{"num_hidden_layers": 11, "hidden_size": 512, "n_experts": 32, "experts_per_token": 2, "d_expert": 240, "d_shared_expert": 0, "hidden_act": "squared_relu", "moe_layers": [0, 1, 2, 3, 4, 5, 6, 7, 8, 9, 10], "router_score": "sigmoid", "normalize_top_k": true, "routed_scale": 1.0, "balance_loss": 0.000469, "balance_bias": true, "n_groups": 8, "groups_per_token": 2, "init_std_router": 0.0312, "lr_router": 0.000936, "num_attention_heads": 8, "num_key_value_heads": 8, "head_dim": 64, "vocab_size": 16384, "norm": "layernorm", "norm_place": "pre", "norm_eps": 1e-06, "positions": "rope", "rope_theta": 10000.0, "rope_fraction": 0.5, "qk_norm": false, "attn_scale": 0.125, "tie_word_embeddings": false, "parallel_block": false, "init": "uniform", "init_std_qkv": 0.0226, "init_std_o": 0.0, "init_std_up": 0.0226, "init_std_down": 0.0, "optimizer": "adamw", "learning_rate": 0.00086, "lr_mult_qkv": 0.7, "beta1": 0.9, "beta2": 0.98, "lr_head": 0.00617, "warmup_steps": 448, "schedule": "cos", "final_lr_fraction": 0.0, "batch_tokens": 131072, "max_seq_len": 512, "doc_mask": true, "train_tokens": 515900000, "max_steps": 3937, "dataset": "wikipedia_en"}
Below are experts of layer 8 (counted from 0) of a mixture-of-experts language model. Rows are named router (the router's row for the expert), up (a neuron's input weights, with its number) and show model dimensions 0-127. Each number is 128 + 24 x the weight over its row's rms, rounded and kept within 0 to 255. Numbers have three digits each.
After each expert's rows: a language model's description of what the expert responds to. This comes from a sample of Wikipedia text that the model never trained on.

# expert 27
router:106113145154095108119161122094180159134075123121106121119118123065149144103129136123140143133125138134115155113129108105128146106151140111090128122181139124127123152112136166079127137130131120133132123145127138105122136098134103165138120083133146172087112159130129140105126104153133140102106138123141159093125103155124166113117156134094139145117129151129098142155110111196077119127119
up0:100150132143117127117109153075137106180120131142116118130092129155120111126127115124098138116139168095106076094134125144142165142102175130141125134118153145097156130123134098140120131107146088103124126122159173110113108127124098171141099153120138155115140124128145102100058141137131159141066142132134169088156057125150124147139139129128108155133106112125117121161130126175123135165086
up1:141093108133127147117132145129144133153154133128129125118070108113126131177198141110081099170161172120107092142150157130124174106087118134114089135109103106138140142092119158135099119129146142075082134143148152125162157146105138111127088153152134158145138158080135113116173055107126135122144104105154151105151159151098167167105164099097108087154138123132123114096125124101158127100124
up2:145157149093129100112097182125133102102117139135116096110115156113130152163145162121096105100119133119108132095112123164118099179155117109160130123143143145077126148101133147099127111077122110155105129167140131124137157119066103132146149138132117118109112159117118109106146140108112127120091145153152130104142121135151127120125118113132107126146121163123105097134155116050093146138103
up3:117128122130155102112122141171128172142102123126141176156114173111122167153107097114187084146134121159151164107164116104109094157186129147115129109152147136124108096107113130127166179174150113158153093129124142130157110111150160121128151180137145157135122153108134126130086112136174154163120123121177141165102084126128170148144155164148087167074168167146134130119106120180120135138157
Stats-table cells

# expert 5
router:133126183123091097143176138101146120119089151123157110107125164094138121125152178128105120114147142163174164117118085153125166103162113137120118112110119160141147141172129140146126132135155129143135074141121126156122158085097144132111127127103151128116163169107126118114161131126084099130152120133132166090157144128124108139142181121129126115067117147132101155071119092134142112120177
up0:128138155137090114136175158161142156154122154099143122142134174087116140148134173135121094136154149160134166098111119116118132119146098096071147072109122156088125159114099148125101144126139122120158089130119131134132180101135190142145120112109115117154121145129149105134119159117123166124130123100120136115170137124130144118129129124158100136137106162103157158136118111108138145106154
up1:157099102133148112144165130111156188134108149151145119128108109108107137101162124067166109129100106089149111132127152133150133100150097089128130104129110138123120099125142123131165128125126117131148121128138150149166161100133111128134144088113140102143119094105146090162082139156136100107106128137137155112083124110096135085165080134139154127115132139113131111097146120129123154102118
up2:132129106118141102143115116086141151116125177108140174113107117119158092122142109152165093141126182161124098131108159156159168111156100168064112129144103150148139102104148152070122164082108139114119131112122150136107162135101125146138122134142157187110153168144129144091153124131148128090156121092108142097197097149177113083153124138168116131162093146158114124143071113125132131102163
up3:090161136088074149163139118142124119162101169161127103118134147108165123109128132081087108122154170162148154116168141123104150142120116103128104105119130155169126108152114117153151128112173085096097127148194112114153190135128184105134133109143106101108160111109119119114142173127064129164118110137111137123103166114136120088095132084129113118139091130148133189119155066162119172101106
Function words, list starts

# expert 30
router:102135138133108107153149145106152167133151123117131117091097132110121095124121175111125139093083172141111178111168091140161151118159147100079121102132099147122160161174126126156107184104117146121116126156142159105126144116145129119144110116170114166141171144076133136112148090128095102120115102159122136136113151087130140149145158143147106172115147120108150090107147123142113089138144
up0:149111099143104161151149132130150152155125136174159148087134093094102155115105127070106133136128128104119089097181139142183121107136158143139139160121078126175123124115097133163133152135094108106143118148121138088124136092120089165154106141117132143120159159135125114115124114184091072114155178163143133105126117155136108118134140125132172151105141119135115139145145160149114095107092
up1:164145112115124102117129114116093173141153128130084133136083118108138147084114185148129121140160128127096095138134134135174134102127129138112091098194133145144110117115135112154127145096102134098101120129102165134092121155154126108128107109089146110161166167124165169143121143134146078109074132112108127143183108146161087159100144105116118123155066120077148099109120092130161170137128
up2:107116135133142122111159131120144134141127154135141149163101146091178117092145107111111133133089173138105133155112125107078159087096110094142109092146110099140172138126115151117123065123128128125121174138159139124156156106118122162131164118152089121159097142101125133118122164147148147123121108132109112176141087146147083112106134131193147124098101107135102107139139089114110121102116
up3:129118101131175138123130082132076153102069169124172150092161130112142125162188140127106128102175118140124151073138087143171147093108102138118080123139105109188115085115109122109189139083089176161144119158128095140101123131150113108108121121101155115148109128124135101124158109149138124164099171119121126100152136120149116095178110119169128135119130128104137129083115164137126149132145
List and table openers

# expert 19
router:127144137121079134144136147111179149111119155129151109090112134122127147119145146123125135097106162142111140120158144119164160107128145143110123102124105128137138143147194129134111143100173148129158137148122153144136147104143148120129138099118100120123126148087125108123116068134099118129168168151089180120132095097120118097151139135118092132133119152135136149116114108156133088146131
up0:108122126115156104109134192108141121117131120106176138105099141120129100087134124156083129111172142147153121095077071097171142124139158112155134092131102137107164105135101067159150138117160114157162108162151157112119151125166093116150131108145114186140128171113117148102170081099147109133142158106163144118130147094137086127161101152126133114069104178085110163098107098116122104147156
up1:134148128149114153140154148134108110124094157151167120180114096155109135123161128089091148136092135165107157149173117144183121124108168121077133112141124141121123094155121156145119143171112139139123152121152106125150121146139167152116138118139169149111136140127128159129114127153091134108150110117115094126160111112068108146140132131108153097121176137113133096133135115104107112117126
up2:134123084136096147126155129128148144109128133139111135124136122134174136139153136094119148077132148139088134099096142153127086110111127121103116149129137118174135118156137191155147100166118133096133166180168126121133078165124161121134152174150102094144128101120139112116146158086139134140152171138095146136143108122157049168114115077131137141097139136137141137137110120118081107103123
up3:131120125142119099146122130174120143152132147160134110135138160161115175144144169152128122161155128143116157135139146147128140148144126141109101142133096109170118164155185150135095106133143076130135122170100109093146129124163151147151118125089110127130143130134129089157126133117117149122140079168131142189156133145096132139100127138103130117117082096133077170091156133122133145156144
Past-tense verbs, function words

# expert 13
router:091149173112085137108133172103160173152133105107125118087089153139149128121113148164119110123120174187129164124150095108148110143162124123101119165173112158132163109151140129115091104130143171110135074134126146092095155147147153133126087136111125108123130137089141122151160102124110141147149130151108155130139110086141135159117150136124116154130145134173152138110140161140143144114119
up0:130132152129114105117148131062165172096117130141124114152101091142145158099129161160135081115121111163124108118141167144102189128183131113137127124154124131135124105145142126152143112121162143155148111139119158137095126140154110103118091110111164130111107113155145129111151135116111112120076160135111111094096148115110098138203096118131136110130121120140134127169144120102180136113128
up1:102153159159123161139095125106167092135094111131094134154099096124106099100100143146102141162144125118135163117124154121126118152186086108120089127114132123089117124109121088102118114137173115120125113126161104133124124149075172135157127131150139104108173135118090157078104141112127132113143134143127121138124179114092135153138134123128145117121147137160147113116145158105140140153164
up2:126153096154092105167092143091141165167144101117126077153125133140134136161104108129105164151097197174137171105080134110135108135154121129132149107138117077105120134133124176134112127118143149134116106100145141133122141164144141119142130090141139143118128122104152138118149141097127141079146127103131136057143078120167163139117108142173091117106143146127127144132130136129121151105108
up3:138129157153138106149154147099109109113133139093093106109109106156154116105097144138125128118153167091109109094081096114163117122182137127135112144140154160142142130133151114145104142140148141182160144120182123111110085113153136091149157152097116151154121136104139142087082106131161141164110155123156122111121127107111103105126125130118089131132144105145132099091108149137141119148123
Foreign names, accented letters

# expert 7
router:094105135187135112138165118103179129147117146135099060123108169099131120108140113116121128088090137183139129134134116113146126104127131111093099145155122158156123129130164151144159120130129125117123126155146114099099109109091137144103154093152088174091140129120107144125138110113096136156108113162125136095173098156105156136136137097089104127135111163156116149123081122141092104131168
up0:106162115118073139123140132150138156132142073134149128122144142073122108123148127130086114140136161128162121110138157100100149122159149190146120142133134128125103128129125118107108139119165108117096172143115096119115149143086070104176093135132104101075148139085118180107118077124144139117151126190156155157151170164147102167104103123114149141097114136115148191139137108117131172159081
up1:136107115098133101120138125136158100157131118119126114125134065128145133127115149134162130142093167145119092153092112120187139121139160141118113133128147052110135152110115107153140136080149113168150164132078100107089128139136105130166131103156140119185097158095127130134139101130185166185123175167113135119129081083095090110116098121105156105132111117162137137134112122094155097127108
up2:136084133141153100108134144095162134113079140119160128102100137128112162166093128125111132109140113139127130095151094159131145098125089138154079108147134151132160165115172163083147118112155136133154119138158149108127196147110150118150152135137117121154083140146171121131160107138125146113089118165104112117182142140116114116134103135082127119115134128113132090160124122114108133126168
up3:138195142147125094100171122129135139148152185154101093150151117113116130139153094065128140154126135087101111142136129063160135076120121097154146151141097109112110121121163106132138121157135118132103114098158110115138131122103155131183129110145094143134103146118146105107106133170125101162134152101142106171119109140163152137112125120153119115133164146090094169118114128136113162131136
Adjective/adverb suffixes

# expert 25
router:111112128183154086090146153114124119116142158089116122097114120113137143141091138136094131095121163149120135143141126113162127080135170132089091129156124123122171148106111179125138145165174134129177122123102087083103131117126150155164107166146109149096133138127105085161179085118134086122084123163122153121101146138108153169161156140113116127099137185130135107102100087140174126079122
up0:115145109129140105106148126147156143119135167107139079097093142150115137153118127110080164129133118117114141114157139134115100123169117119139116167115155139108153139116137111158155131129151095139091095137137106144141149112142129143085119161094130136136119134131150149125144089115171075155139159149121139145118144109105162106128159162146100132135152182101167128111113132169146142103130
up1:115078115156128096165105162128115158097110104104140131195140120109138140115081105104146149144145142113079144103147133122108137146087132106145147095115158115144135149113144123165176156134130141130142117179153119127117122121147102102124113127127104108089120095114155171115097129108094153154117181143119125094129146165122166125133159147120151113083125115175166182133091096114155153117165
up2:106168110119145123134136144095118138120104125126078145123115157126118114084126132144150111108118113147110140113142127166131138121139133185098133114100121127176134140130159130118082162167145149125132139080106089118109168191154140160166148129091085105125147139102173117123133099083142157104112136144144130118096123106107142136119140160113093157116126127102130123129156111142140066087123
up3:104145129142143110125092131133123138116099140129128117116131128129148136112128110133128108147133119117092131086113115079147121116143135099140139116115108125118132125146174138167132157101132091085120113126154123160121102092098167149125132133129089155118131139112148121106146160160141134105113156155118116102151131102111103155151114132149114149169120159154136121117087164127103144114200
Mid-word syllables

# expert 4
router:110102119139084108141164134122161122100078143101084133158120120102147106124152151134107118104121128142105109128142091147149104103152125107049118100098131152112163156151095147149090141147127144137078133139149127118164120142083137102171132110170158141094132168100119078138125121122112093129121141161132151144139128107119144113113145132133113122094105143151123114141113148122107110119161
up0:101127144166138123109119135147131139100128114095100107118126142129132118076170088143161133103119116144130133081082142164132155115143148143090119132133144116131138134070113133136180156102127105167132125126146140119111150139127114108094102153129132081114124148139110155121114117139092164128109119106102161101110154113131116095110132103139128143137094156091110178156107138167146136058156
up1:153127125146127142135119120127138144188106131120118096144116125129116172129136151104109132128157181102120097134119072127168128090146095161118109135134093124125129128119130105129137126097124140100145089158135096149116112105138102089132137156142119176111185154158110144137154121100185103133104106140147118101121156101127110147123156159151145137141115126151093125133118157117122164155128
up2:132137167136148119113106146125099132145160146105082140136107102122140175104116146103126120133130137139175154095137085106116138176179114148132083122136178087131155153157135128120084093110132182161121121123133119104128102124101119157125103133139144101134152176158109124100160149166152130136156159149130147096168148054148130125110189142122107137123147120185136108102143154106135105131123
up3:116152176155138149134118142118153119084101112111115107144100091176147129107160093154108123126120109123150093158099116141154123112147115141110107120130127104162145132092149113101153163130141124144100108112147158155099159145101089151149119105164118111121126108160093097150091113156115135105132147155110122152133116113121091118141118127104140128154148140105097147154122153085111111140162
Prepositions and linkers